Below are experts of layer 2 (counted from 0) of a mixture-of-experts language model. Rows are named router (the router's row for the expert), down (a neuron's output weights, with its number) and show model dimensions 0-79. Each number is 500 + 40 x the weight over its row's rms, rounded and kept within 0 to 999. Numbers have three digits each.
After each expert's rows: a language model's description of what the expert responds to. This comes from a sample of Wikipedia text that the model never trained on.

# expert 8
router:510465447520479467467503571506507512449571502460467465424505484539444433420563442481439447472530516540523481503503480512540483480528586445528450497532522427453474399546524529550467547454529476464503467543449520511493528467422549480505467560
down0:543540446519558443467514487488562509531539483466523493513438509474513481531458505521492504559466501472499489592491559506515408516503527499496524479513460501488531473464461495463531528569531480486448470537561479524513522535401433451476446493
down1:470565573505458475508497577466540445573575510495503543545522498480464433417492540460516437475520494549473509509481495495505537421548423496501541382572494508464533500524582494493477537528493488490525476499494496516499512459529465562451458539
down2:476569488486525514505573501470482553519515510482446487510521432541562549501519415483509489500428535508476495464525472550489462503580553469490514574527486480536426485555427477528460459477551454512493482506540499450536464508509488564520498564
down3:524517477506431506489466522514536417483524470441492486456446542484525538537499597503531477527542482530484462484454454530535486522529540551483454536468560543581590517480508484432472423490516585559544444504482529508497525492429489404476499464
down4:442528536577518583528453483498486457494548575494422500501496458478465486474504436538469443510446481509470504486478489456509526522500478460521505533509492448464616515466512560545500462504521495462410445502535498404545532496493531520439517557
down5:518523540444455502548442499461531562546439432528542488516485552477571485496565550459515474561535540590538552521496516432493497530467504505412523573466493497528496479539518503507461478479451483565438510542537488522513486498504509436524574525
down6:531423500534506457525504537519528526506541432512456448507498444478472462483517493549495486477440513474497459544500479493516508471435487538479537473474493480475473487465504537436500507531578503440503509423531503581522395478565540444492494445
down7:528485511452504503557501484473473459561517486532535559525509536499481451454439466474575472513484524472511528479501466505508458471531522511509453434500518466444488592464512543493479526496477484499453414560500546477456491545515544484547570452
down8:505461501493524455479475502473489448390480506511540504541608525477444484551491570486533518531547475517498523429516505485413486523558480489453534623490518503502521471469563525512479458509467478542495445513482460528608521477545527468488556498
down9:532477584503510478557517484539528484458567524512500434484455502498524562467522532505514509522506520495476527569491479424518486538415566547511530563563492446552553470531539454452475543517524501462492463481556452494492498483481522569570476431
down10:542502467518456569487557489549527459453481520427507476544536483481517460483551557473525482498488404467516541509470552489451485517470559507445483512461555575504548571458486553485538508466477437483448446468484526489479502503538510530527565598
down11:573478442550527550500518531542429457484567502492525536479477410510505485484496525528486485600523481489478562481497461441534461551526534484443402519470522489380523492521494509523510544526502561485487508564551537470525472528515473517501562495
Foreign-name word pieces. Early pieces of foreign or unusual proper names, often after K, Sh, Ts or an apostrophe, e.g. Uts-iktens, Sik-s-ika, K-iel-iszkowski.

# expert 59
router:524523532548443476511523589475532531521539509514420454440537542478460516420521466458453556498508465519497546530442461518516560481515540446475485490515469526547501434530473439542513493567485479450429512547472457517502476508496493500508564468
down0:498579504488481468490479445545516451495496408563533575503461514487564498408473543532495503560426565438457471492479428487505457410460510499540521530513499539581462489493484503552441545524521492532513448501508486540500524438471479484503502475
down1:510515509473485446443430471509515547496505418537571452552492421406456489519464463467515563451511512544518471557465423490496513469490529543521513431523512572567465518496492504477558506527515509509520531405502499536507467439521503506562478512
down2:433481506454493486451501459486528550455543525505586468525459543551489522461464549519388545460505557430558481508509486503454492452534464495449536503462489454524523478433418492542514487520474553481482535487478425555511524505576427414507502505
down3:496530489515462474536519551530493433552496468522509493463515508457524479480363592489520478481585473495551405529510479537515529537464510509505500459515525550618562556569445486550475426534487537462501466532482474489436553464470519499574465461
down4:511462497466479466483470461501482493523493534490495435483526472577526550460526525557518448543447476492417469487451532463562485499534474495593527486562553568439441485469491580492491393532407573515533453485490547461514476489496486446489465512
down5:481490495431456481453536426499516585446517464477513505456511472493513493519539492465446554510521468446543486521533527458524560451568547557532480524561505480511572575487535513527520459497453547524489478535507541587513494580429545516504507457
down6:398541528429495559497600537474527457422490555568526477497464498415510551522526529559510546530553490519486482539541475515563459454503519477420472519488520478528478521457538413493486477516520498467519517555518536515528553542512471487529453549
down7:501529515532513510486455570572485580489550548508543486474468482601550548516486406525524498483497510455466442531460545491566472452545488434477471475444460585507560510461534448537506541497529501527559497521533479494508425504426518574543537437
down8:510485553513510462557470507490487498498507560503436510581491497578450467507454536465482428491531564521475584510500558518476455536504561422570520530479481493430517416485568489495533497453446476513506478495491459461589438448515538497412585573
down9:483494505561498483525514525518525499574567475568501552485480497522479519580562512545472495562508435456489511520596470569536500514432496523442499548551509530499548507516456524486561511450500508483503449499535536474553575498497604498410487575
down10:430458497484544499529569520490442479542529515563544540481443487505450459465495513531503524488515503485491455475591470543488516523480520514542475503493497559539535439468535490448492545577483478520549492477508534504481536445543524473538453579
down11:503516487481496514540556502491487560425528554569514443488430566453483523486503561504513531487549519488506490474453481469539481490524567454516403475489558471513545459513459528502491498419449488478529498461447498563545514508531528515456523485
Word-internal consonant chunks. Consonant-heavy pieces inside names and rare words after a first letter or syllable: Mag-g-ot, Gru-ff-udd, br-ill-iant, R-ink-a.

# expert 34
router:563444430511529481479529491493459497454433474478533512475461511529477494500489541520490547481541512532555448552494547521513423438418511550547541496432453439504463511449518537457420453500524460478495500454442492471551472512561451503458528576
down0:487436497414544504517527565464553466504519586498557512613469480485479482511537580486527510528443514475478479530546487528553524572443472569538428574481467471464502458541493553495529536510564516475491500584458501440461497482439554504484466489
down1:490464465570494506411449513573444517511474520589460521481476489495518477576476501619470501465449465390518500486506556553506510481432527524474524508502519443524540503545489457512526539453447531414547546453499478509507513482489435512493515558
down2:503493487442502470521488482537591508521502449539561583482563449516516537480489430436530511539537481493476537484491543399530484513472494536459513476573502498438481462523501449575472511499469483488475505445429574446449542530500465540582424462
down3:492527463491509548540545475512525494451485483460499510538514491515546490500565525549501541508549457539528537481479485450535524504411481556571469563466505514478537449381492456581495422498511437473476552568478442510500535441545498484474441449
down4:444531500512549474504532551494532573478485426554455459476444539492512566394489438522506497458486472466488434483391512503461436521542469556478551537500548580482497510449474522460544483514516572591491477479514553482540529516485537521545584478
down5:454507467459509480535550487520500493509482504492417500499538537432433515538447431509530601450519511511485564493532535530477472477424481507520452498503438494454497532454506592448485479514518448463480511490546485448485478523559497509462529533
down6:564399423492438460449463524447529470519515468509467425439607424461456534545501521529513451517499499473550486483507504502494565429508493483477501529459565520461483474460546519544513418463479500513476517532454535508481477548481528513473488488
down7:469483463472480500492490511492485422493442507480491523478475513601483479543501487518543500436545512503518489597478421504398459514562502554476418499460473488532470576436512474570491538472382538447474558492475498553494449572507564466499493495
down8:531479496539538488530537518449484510518405484521449521460483528481509548456511445482428500498515540514501497507559550475435513521446552590515478473524538499508542438622468511484496501557517473526495461460493523481518493535502486545481535487
down9:548486557492446535475523570527541462462497525462502558487487445538559463478435445549496456502502482514440487492541402489485520502548523483487543484561524543503463536526462450415465542429423479427568446535556522572549497524547459525506527491
down10:452544487521525463514476544423522486464506499454502478515507455508571489457522450469549500506498492517482537491484542503491528525518546413541439516515463464516490482485497532435531510527433539503507481489513518522475576472450499539550445450
down11:566513501540487455515469550483497488499524486534477461503519430475515497503495522552574510521545544541498565454466518459501497476540529460593539488489547389543527510544515526508490409524578555500515529512491473581473443585513492516500483527
Field colons, heading nouns. Colons after infobox field names (UNII:, Geocode:, NRHP reference No.:) and table pipes, plus title nouns like War, Cup, League, District.

# expert 20
router:493528508480540423476537562489481533474506475499518487497501449540502517446478462468471501525482442482543469553478537467510516471443566511467467515545491563510522433506519461498490498500469453535530503599550459540465576451479505565563547495
down0:465488443478540562512523527517514532521558511484613533487429497533509529460456488456509504422480548546472515570493487529582469486453538463485538496456486466489507513534572514495484566429502517549484414558531497518514520546528481505496561527
down1:544470476455540451481571459518458434480557454514498464554465460521510506540440513513464486614483515437494513467516523512533457507484447482531513505549496533532455540514546581565506501552490512518454521528470502585505490478481455436537434575
down2:510478541500530464552496491523455361560510389473521629498415466506443550483511554566493570477627506481549468577519584516446469459496532488494474459522486489460511469510545481442505544511494497505466498432536454565526500530478530502539527508
down3:454514502547485502459511438485472556511490540500488465505500498493463498514593457519483433492531597477455474479456457523483526543495545463515457465530536540521534478530465570599485507499492545504495526524555485444566484541535520457489431490
down4:491447457478524467530499447517524488541529484496491512470499541522510443396546553541494535515534504443415489457413440469465544491429512528497568529453468460499494500535497536522552552439466535533447474562568452556392495575468539588500469508
down5:510430467498481547452529494489508458500471466478517467472507471468473483539582529476563464502421488500494521505455452492526535411436542535460434418486541498390526472529505542528502525477449490457419525518476446525520478521494450512540532471
down6:470475492526473551492486505484465518469481531492523528444363437445519514466479459490452555482517524518551473445487553497508582419447431504507427457456424489458479562539514493559457472525483564523489561500496538539451496516483521510499486546
down7:538598563510477494526498483503473466528478590486488583510562481472536527571520569460486529515437516432478540515546522516567538433463491517542555451494528500617548421555514440429424483521503470475518440452482507433528505465443475490465494562
down8:502518494520501439459467487494552524555514525519476470478518531473502505490479538505535599463455536444486415497572460506505467484457518540482468489549479527562501456470531504456505525497524490488494538455462449519567531540543570526452521474
down9:441479527456540495469479544490469478475493466479569363496511497528479479497526480503541464503521476518432446493466563535547535484510421424463477507545498549535523557558472511544538586457452533565509506498494495544512556498472527467519500443
down10:478462473538498573452519473483505484485530499508510541451532572534518521600565569469463471462496615487555526440495531473493558438532526513444575479547516445455504526567521567460565444525507461507567493485481435440480544501479598446454456470
down11:485533505520514510502521500523470559525520549604468457498558496470518541508507457572523503483531514530504552514509437508451462516507466542506522480412542544528516491545549525520539464530572493499513523550495549474542457521522476515469552484
Mid-name syllables. Middle pieces of personal and place names after a capital start like H, L or W, e.g. H-ough, H-id-atsa, McL-augh-lin, Al-gar-ve.

# expert 17
router:445420543527538537487537555487535456536463491507471553480499513484521475557441489443506488502425508481404526531438543508528564494562519553501513519530500526484498501590491421496496553508547516428449489533528401599517470514476457507551491528
down0:461453531432427446520479514530465522488516417499551460523497460494525502513483548516444450522570541553463526437478556567496510523523479513489523466464478490459588476501491532469498504523537509515555445548500487484526520492502581516564524507
down1:475495497516542466488526502471457568441553516508518520431530610533532480462464572448501568459527526520428542516424513511610491482474500506414451452506481526553460477576517514506462500469491488487490538493543559628480523495529583535527507424
down2:421498483526471449415562495434503532508528503533558435482452500468545513421476536480398505442424464511484481523492481530470555453459507497443483506471517524468475473506493617517593423502494469504505471490507528541503517460467507462504489480
down3:557494480571412483455522552539517548520521584512534556508568548523581477555475518524457522464428529511495517524528452589407483548526516527501506497419534523524511454470489542467545511502455460445504467471461505532458500563480499524555448496
down4:460541478523509508482570530469505508596504494444484558511540508503535522524475574473513481554482601500400551523457501539473565477490509442511492502522434446509527518441424522462461494504472490456544548508476537555529448470453483543551496475
down5:602576497454459530502468503572478480592523444504494514467512557512570520417482545484467438466513495536416511550531436513569501477545541499522523540480523518496499474505591400472518483482577509528469462516524459481499511578490485451505531467
down6:411492493526454583490530494463513598522450510527539456526506422532524516520501448517528464504517510505528537513478527498507531362457478516524474472551497473499430519525561517506457503452528492523400491486469430533507457532493449534451420521
down7:505535486472507530485402547512481516479495594516512467411472564485479489520542440466519522540567493496528447508437480462563570559415496518490527482463483553505528465425470573440502542474457522495530458440458460442551453494485497515509487539
down8:453477457511545518518460502520470443482603456506518541514526523499541443527479560478499510475454454483438435549485543436515474557428564528548536594528486468501547489492504456534504477464471454488462474543484483552489459511413414511450550508
down9:463465462485522533459491506537507472482502536442570536422511429532500492557554489487528490509503504507467539454516465542561488516499457457664569416518550576593499541454432541541488483494488608536474484478477457456510565534474519505436502491
down10:542554429584506443465464518508514480444477513530489499614499511488467479490474472473442532514478526472431501502516516530470482485501487487510484558433451529447486501539517583546517528500483539469478489488569487509497419506444513539526471526
down11:480555443494550518492488448510483461488582546520516519494522521411486489493495506513463476479495521482509517501486484553438479514479577519540545507572504485444493527501485487559438493530449446469461538489537421479580514526546588500566523574
Verb endings, past verbs. Verbs and verb-final pieces after a subject or auxiliary in narrative prose, such as coll-ided, found, moved, published, took.

# expert 32
router:493480534508523479545499576498479512453512535565442462473414509465531522556497493462521521473462451472477528470448520497544479541504462404491504472545528542474455460517503467527436441415494504587520533480502518509566447422521499476481570485
down0:460485473519485487579508495492504463479438471457448493539416478504477466564465443476514490555493443475608475497439430502531468499495493507558505584558514521554460542509532529528422456499479488610492536497463542457489544556463540504502439496
down1:516367479480464544507517478561533538467564535494481511558533485460494567482454536472525489509502540463517487541510515593557499439544564484476505469516503562496542536500443509415562508457487455496409537542428477571404513503495498447532477459
down2:551487526479483536415462467507497574463538535470485464508564462491500465465507514554506531506484495484504467490518529538482535467505562453510468500528527500536510504506542475416552568569512526602507522482515554461459460493499486443449461469
down3:514458482515451513507469557501501410379519509468488539512522427496509476542563534454482496486463442453488518485496475466539445453505427436491580540472544548501468506516516481465453418607536542435523528508505505527455484471438609561477497499
down4:524442530544523524501511439478565479480461514559465470484480547473502443553467561577533475439513462518481476422538505454465483547435516457524584482483551575527516487521446460499452472466462499492506574557522549577529524487520529544484559528
down5:456484494458526457468483523491411492438511513487605444511522502537509459506473558485522534462522421468496507486422425523541467381509488610593548450520494527480524485463417433479517485505485489452589507477455507488449518512543488550395480558
down6:461506472521476476491456571572475484512484446537496408482529514546583513435484471515530507502517521515448535541503524502478435563454561490494583478588482528488457539468462500495490537546536541536631464512516591481507513570571507459510499454
down7:496494475504526477454483443477451532540520521455559519494539520489523440533457483533451517524522471523548496519460550473514522507505451488490479511449536493364522484492519412457511459507388521485515478439524504443469493526458622459424457550
down8:503507554496472612550469567544500509511518547499424519503467475547468484484432555454465426524520515546428466571478464515475454533458532538513466475521488522524509474523532591514522533501542565480471456485452543405441484532530538485492513495
down9:477544455490425493513454515447548497524468535476490541514457557478549518461516525468457535506427510490555483578511478482550527539512475495527505402533455449492482532555495479582482529509493527484540531477486524586447487417604556540497559403
down10:492588500509421547472519474554498550471463547519495441565505468549524495466496481451536409513495505536526539522463530495499457540515482451533522507460485471539511477518510450476506557437520481586470507486529506391486568517451534546487484459
down11:501514499469472531534550486477530502601450514520483470456577482466489583573500555543443469575513478506574542487481537519595514469509504518429534505504532432525457513448509518471522520425527552516492564499447565412557492442519438436583399470
Common word fragments. Inner or final pieces of ordinary words and size adjectives, e.g. horsesh-oe, riff-le, sp-ong-y, long, high, small.

# expert 38
router:520484481535550490545524462466441527462549533534567510522499531517456476466511445559388502490501473496487481475526473523500562477447474499510593496467535449494544490451534492530454515548476528524511496465483453516524473500551548539443497531
down0:513513442570445552521525525457558557459480579488455487428494425519567475538521448453557518488454544527442534554452517493482503563473505534505530535551477540497538486521409495481500450490575479471512455475526554562427483466516564522516482511
down1:431533521531460540492527544423525437589579560508530533528528506454501490583542512518440529450441468514530519496469465533591450530537485468552605499629448441537545495450460492504440591474480433532506534440536492483520536501525538454510484475
down2:551461514500447474601489542548515473490546513498524464466501508541442534535525555512451483471568407533502457535573473495466544543492433520467460541492546494502536567494528509469506445490496523490464564488391389505538497455447531480524487596
down3:455546456499535482493515496513470529447505429540519446504447503514530519466484518459463539539466497503469499540510485556392504475509540521419530482480563493496482472569502482411455456516515467517517396489542516572549477448496506501517486428
down4:502523500452525409509524531513453444467450513456458525478541515492525564527524473463509585593515527532531501490469468545510510459506503468541425477542453391488535474503600476532500479515470487512530545468518493442428642518559405524466454530
down5:496537529509450464423481429520449502474515509447526407594495492448518459483472520470521563491466556537480464488469597450521531490462511492447520473621570513494569545514525459426522491611525518456466464505484518484505492511488495547473562514
down6:473502496465484526426477518503508577520461480459379529510557426500438444483468427514449417510496440426474517480505458473498528463423480530435517527600501454496469485500507522506471525510526501421492506504450492445520527468504441571515411494
down7:481510493526465505525460530512417525523502497540455526428563465466563524555447473509502485571445519459520525515494475502518492508546492480441544453482485534528473542533480434496580526459524496542535539472552459494416512552459446522519525542
down8:477458492512465469471487494556489488526530554510409536487475494453484520521530499453446448489522468461425474476461484502562492520526457509458554480476507521590496495494495467449542474503517512441500510467407507514496472524525500556586470402
down9:446475460499509484439468481535477481507550516497466512482505556545541451554531518443507564495515553525524419466557488499556566421502487521514489504466523489521431506503530516515485502469481491482432518555496481449600442412521441480560528494
down10:564480469426525450474450513531455488494526515484551469488442484521456493510511467553452513583545547446461541538484518447523495467470485582502490475461448506549531511477486518471516500487458519555493448530486473492455472531597486516488435470
down11:482477480501521482508473492509491553573476513499447411557495459519484400464519562470464550468410489526510515525496461507493491457511562455558449497525482536483460567548551502540490552540521473529523548477443471457491456498567484459450426540
Infobox field separators. Slashes, colons and pipes in infobox and roster fields, especially Years: Team / Apps / (Gls), plus coordinate markers and some names.

# expert 46
router:550524541546438418497487501466505496468526562443484443491583512491513538461474437464476553440510580483487530509504573523568480504556440494493426470496484516447493505485539501570508457480526528497488500571459492506484475580469482505489510519
down0:409471543526477577599556495492499430558514467448455499520422457498515522512492532491489455456440460446537521535463515447480523448532472504513494527472478464565463511504528518618504467517491558449524432503448561426475528491482479550486486571
down1:482490483456522509510501495530517515485572464500480552437520476495482433529518452521469487499508521474558546513543513516520517532432548480451453493547496442497518484530554537489581491512463511483465487439553490458489441461557545481538447480
down2:523488514473439547449514437464451498441476484570507418510637449496556549452508434499516516475510505484536489414437527455479450497564463508490481478465504576520513530472520507567503532553491465462545494536519486469517442535545453507480534515
down3:523448521504482521439514475501463505460563495503493435435473482505485550492507520477460559549524419573415457421527411472596571455527555557490542511494482468531471516528440523498492502546522482561481515488470523477524428529505540475573507493
down4:492484518477444555479539491516461468438467475500501487475450516493512499448549460494458495476569487534519445579507527462519490545520518458503480485445530463480516467466500529459548466479516476521489395543465515490522434517470560576484560528
down5:558534505447437477462490568532472522499519459522549520508487557498500543538534569552472555514530458573456486543555498384604538521446482532495494548559543490538482515481531475496539521439500532555509487466485533519587545550498422507507469535
down6:519557551484469494523458500521485411518568505538517472521503581477449477460513540436447504466514503524564468493546482497462519510509492496432442525581510508543586545555512495507420504529567523574396506538514498437498558466522519459473509564
down7:521435503544464512455474431489522521471491466470501460499436474415556469493548530520497609469503432507485510542590434444492439501547493522533542492475509492563501426476488483445483412453461544473536524549522471502545548387492505521435470510
down8:491542504557465445549443528524573466494562531525464605495478487574502577502476496408449505488464612505526533575537520561488539483465565517522505483504582552527485469544534513396565485530539502507492509542506586466482546497466515501512503460
down9:514503512502508494517595443515494486526464550487502531439469522505512527453488504528496419482481514487471416466473467457510484490468501544536461520628486441517430441437495509540445483532480518490491476596465601491531497450505404533478501528
down10:483517514470508546556471526521512447469429520492471489485523454443427476564490439540507489508496463592503472587497468464457487536467455463505488554524496474416451452519460485506531530523540551542500519564501523466452492545432558501507526577
down11:519507471536495425512509432469517477420582430485516493586492546494411544498582470562555394474528511446528496575483512510532471484476446489513449588447513504536501508496430512461474555519490477539521501491465485480511491567575462590513507481
Inner name syllables. Middle syllable pieces of names and rarer words, especially after capital starts, such as V-asc-oncellos, m-oll-usk, Sav-ann-ah, Tatter-sh-all.

# expert 33
router:458502423568539502435539462466564460419471471404469511457551502529559460526439498559461494507417436455511465482540517484553510539536508565534504511456539472488523533462472574486525520489427460530491429554507460490527476556453466446519501480
down0:559537507437480489470493531434541514496472570574421448504491473431448483447545504564424511449507517521489507503483503465470531479449601509507477499618480504525518567472493481552445519560426489570480541536493531507476531475472465469508507511
down1:486530501514447538511391523433501492474477489542505456478504541421524487489443554494459578397452417506587500569495510542493470449528521539478472471499519504511460506516532548517495506464449474464459428524550483495489479442485497448495525526
down2:488450456513544554574524460479486462465555541450526480502521469522471486463510471435446499518445452476451549503467480445596564567498534539545524464497510455465456612507446518494529412513488460445514492488442489458411439467511505437465528559
down3:519446440568502550431471459447511512484534490524526465462530535579466500528507470447530540507491491476571527476537453516577527451498474479454467527477491480454556549539452471511533505546499537500540462515531537481556529460409452562532465501
down4:487516488574527520471521528437549472545500487488474464516459466533448503565487469475473494419490562492522487486543570549514484489482474507498452498413458438495455540485497454422461540459527532440511480559506548423508586536512522530472489506
down5:461518425535521487521496415454485507478496523466540462513562517513444529520458454496483507490515541557450457549525495449509533551571544516500449532453485565558482513515543517494442496586499490534468515494471457508495471468485521482536439506
down6:547504494486502501440501445516495546512454471439504541492436552443470462479554506423500449563547557519511465545528421526494520472512468422558419466615556476506464483458512517498411512454460507495491445539481548455476571444516546490456476569
down7:521419525477454522475536440539523499550554504508491436503495586381468562519460454533480488454506489431543454431493493443540471514488524552568511474465494448494507560501516586513509543471485517476581495503526551458446457552485477442522446538
down8:532471425522488493511483528523517444517484540534474547515463497451479577496549549473535521477487544444446490537490409476503544532509500516506545528418570546485591595441493456449472525488452566459439512468487375494504524500527525479463486486
down9:520504499509466428515400530486546531535461513510505596550499548484529394541592497542524526557508522473510514548459558406501491529531545550574560579485490503547488504495485490516509480466493491456456420490452545468517532432489469473523489472
down10:559437463514487551492520549454539537441498520495506558519544492498450492522524520499511504551555474541531483417519514466568478545548537572560572452496506465478512460425480535549440483528496528514475457434423511539511504509505493538466489624
down11:489478548524513447596538452472406499459497455580487452447496452543511542597567472519569496447478493510522453500575477542431502568510460487477465508482456543519484537501431488467518466444494465545508482512509530502500517509518487522472455473
Locative and temporal prepositions. Prepositions of place and time in running prose, mostly in, plus on, at, during, after, until, as in born in Janesville.

# expert 39
router:530499548529473488505466511483522572418435460473490546466504549477523503443489437514571503539424525533497501549479459527580490508497553541508492437466502490496534523454481525507616550491429518589484490474494517446455523490546532538459438524
down0:497582487451471478450559517469553467447488509480407456491533489452470488441460470487557437497465533576513462461464509505496429447479463452493466476449526447522530622620515455508532544458538486587533450493560507531523446500509504521526460580
down1:483509501484486503380538521449462505496559333543505503521455494503496445431521498489496499511566527508443455528478474511505505477477589510540459500507530588473447463516491602500466550495512545527580538472530547496543484454532532522517518491
down2:472470504467525445532509520498492534522465460513517492546502510506493534471578495482409457492494616582504474586500542449494497482498519444583538484482438505544491479533410517508504510490453390477486439524560500481535573503514496473494482507
down3:561507445510526514438531457419493478473523447466476425536566494562528503451573475432478445533470535497553460522494476498497450464467452474451525569532488478567469476504507476459579499509457499543575452454496537433487514558488455464568521472
down4:450495445473480500533468542555500458500400491469493524489469495436528487472515480509423531491526499489568492507494509575490510545431463434442517546490520547444479595491498538468517479535411587516506449478530464541496532527544455467514501459
down5:538417470476482553470487497554456516504468501460486521499505434484500488508483552492548541446525515471520476505506470479523470527416462443468547472479505471528539474513444432440481480575509539527541485442505574517438465527466454490483550562
down6:489511496543503516542460516529486551487462488556505536514466550471470432518510577464548494490468481474517582523496501504460568484525509535521517446526449493524484500539525494466494516436541542496554430556498482462493462470502482456493460466
down7:499557518535470528478594420560512517498475512537431484493504585515435533471490534482421517423478452513493514477449518498489454496457567541514478461502445530523565526508585469498556542449528554529478464528463538499513518467492476500488497453
down8:553546583550421508482544505476481531481489436525531479548496536546547469471518480465509579511464482482429516551519482495517464467504521482516543528492455479466455532465489485544457503566528495526380536474515455465493509539493520462534485505
down9:481480466580475528447537538475482572517497434467549465486504482565459577450441500480547486521449436533441451492550437481552550461583463468526469494536492512528459536483498522525522580512481459495584505536479507526491474465499515512488536487
down10:525500518453509521544511473454553502501448520455482479481503494489515486523497537521450500543494516504498500425469498467472442411545481432475449472499544525509467488492514534527546531521574420478446499451497502458518505520493622512506562537
down11:440490473457518464516528512522463481530497466572528552515537480465539528508512574496506440441445469451430441425520479459538558499440473519558564506479485529497467551439422547469505457509475502515480471470487558503587549519539520483504458438
The preposition of. The word of after nouns and in fixed names, such as Coat of arms, Party of Democratic Action, History of, Siege of.

# expert 54
router:530513479459535509463535482555548559445463487501451535494540479456503440551469476512479510488524485477486462511468549475562470528501526569455467531455547431464502534451503557487469456589408547564448450500458455504529514495501444492471535481
down0:530492467506518486524570520441430515468533483526586493537443516579553443464524492509542445570519473481489469523486553490519487509541558489523525484537461542496465528463552535565537563479571529495497474570509504496587517539457480519543575529
down1:427527548481476523492510401487570478483501540474498539544547543519493459405516452518493555458511518464524492463509459524428452507529543531523542514579420450459484544504529457468574504509459505477435514479465520529540503444517500490491440475
down2:528442523519483500508477492487499504473488486478502491484508445465519495367506444496449456496488518555482483553414465491540547492483441523563489462513483513548527566562567534572500514511452584488486477498482521493463477429526448513488487561
down3:508452412464535503489559522474484604484504514536528480560478391566485506560483577534535451518478482516501514486559548578502514477461560595509509399474543558471552551435473528486476539489521443574519459505458516483416504468524481534458497459
down4:501514500474458499471443499475478557432506510453430509461480476503514507507409463524563495544456617496582589461502517471479498474582492524484470542576521515425516541466555476548433493491501470530494462499473606510470506536431484473490464536
down5:488382501444563544524526492537480523486496401501508548484485512486484548446512483424566521468465455546579459531490486469482484430499502521511592538514426487492533453497555552440442453526550528446507497579507490526485483473537512458397497460
down6:570476440507432506492468476500435514482509492492492531497484474484486486451513492456473426483535523486478537540459502543531496472479491453560546478516421515494553616472483512544496489568549455500503469463478495498545552506525482519448529567
down7:527561488479504468510548508532452478465567564445530515534517583465471546496544525484503465469458484519511444544504450502529554534474493466461563548427554445490523449461446533510515507478472455478487511500477506466467492545605491545537516483
down8:430436475477504490478445483456432523534523545497487454452539545502584516489500540520550519490513471535507515519498489459524546460453552507429478507548431443466491511523460521560500486437500469535519535529500522544450494531444456464504540437
down9:517548570528488560528494515523520534597489531482513464518558491529506460545482532501498506527494473523491555487560484570463523515458465492525507500498424426478528470484500447487487450458451488495450553496505489510518512507529499488404524516
down10:494480478489459491540548469551530505479437480493493517541516517443466534512445441462562545439554469484470502482590463448462504461528491577455463423446464491497475570424438532467447489490518424497563502573562439445522474545459451523489487487
down11:442535506573520475503480490485504532473528433556569489545467474486503502456508429456504455514470502510438504538485490529561568521454549490451531482470563458533508448509506485538441466508533509532532499507435597523539544553517500433473467507
Location prepositions and directions. Place words in geographic contexts: in, of, within, compass words like South, North, West, and colons after "Province" in infobox.

# expert 43
router:569506487549486498510442521474486485547538466442522540457408496517544482502494483535439591448523533509515469446519525494520491496445466467518524533468449473483450508550454507502519414524543437426494476505491564463464574490493473558424506499
down0:536524559510508531498482587523491508516476546526535488550563478462518498435458494552450486485488474486568526424479517492481467417392517521493539469463467478475470536463545519495537551490504518444475576489484453582463475514553528503470474467
down1:566498507471503499459494494455472551504486488504551426523463576478458531405539461520519474531514589580507519523509475491466534541526537477490523508513492527553557473489484503524540500419449475495479511529526502460478499533523545462495476517
down2:494493439527556450473483556534525408534544520558593445423581492565451566474449489487462504448546442552468417563508473525477506443553530493521521417505476508486437505461482433431503506493531457538464534482483517477436507497550516487491587528
down3:517472421509454561513431525406433565515513501556487555434473513450582494524560437503517512502555463467514577486501498512454510521549500467567467513445493483491552496581515516548493453468432490476507465473500534490453534500474516464500501403
down4:554501499463563468530463500471485554537477511486574517479544447524501467471481541471450474530495471455543537477560508525477514540456476509559513459471507495457526457512497515533536483526519520589486494516494501526511516386496517535419531495
down5:470501421517532619551505443511527460502474476514502516504525478523461491555543528479520454489415499485528578567522485499445556474542506518542474479492534514520396477463504565461445483471456456476548557497490503508520555458465530467504521462
down6:513499467520507481545482457553489460413502540499560480452527472463526450510476492497540497507448485482554509495496504502567465566503506508422505551589534550539519490480529430522420510458531500445482492480444448520450498553464467489520456520
down7:458465548496539441542499496558492542578517428507518427477532510481562491468499450474536518487534559526454585477489413441425567509509562466555505457478509527462556511476502511398470519486534500485481462494551494518504529474536461534570495490
down8:516507489487506568520530547494516496514479480510460489446553549549498482508571526563616528456519510504433497526476465572508495533469454470519516476499560497497470506561421520533481599485481515522481456501509459563494445505540500487506532428
down9:513472513544469502512492483536453537448494466521512418476500503556456470540593453536531484580589489576469438548565503519406490535503490457497493490597511560510478503481530436544492512545620508536487478491524547436414580493543494572483479543
down10:468494489472509536553481509530556514527556551510451509487491511514506441482459468565488514544477411456488473468514558475504596447528503517464528491474479488526536503413487518498496489480511488488571430561447531505484515568535542528511505514
down11:482552506431496475465505505446427565457448516568489598476487467462500501483426516412498529530421512552512482547513535474532485540445450521502507556519554521519527480477493465568529424528480462529473436537459462490551543489505471517507502559
Colons and numeric tables. Colons in infobox fields, table pipes, decimal points, zeros and percent signs in numeric data, and unit abbreviations like mi.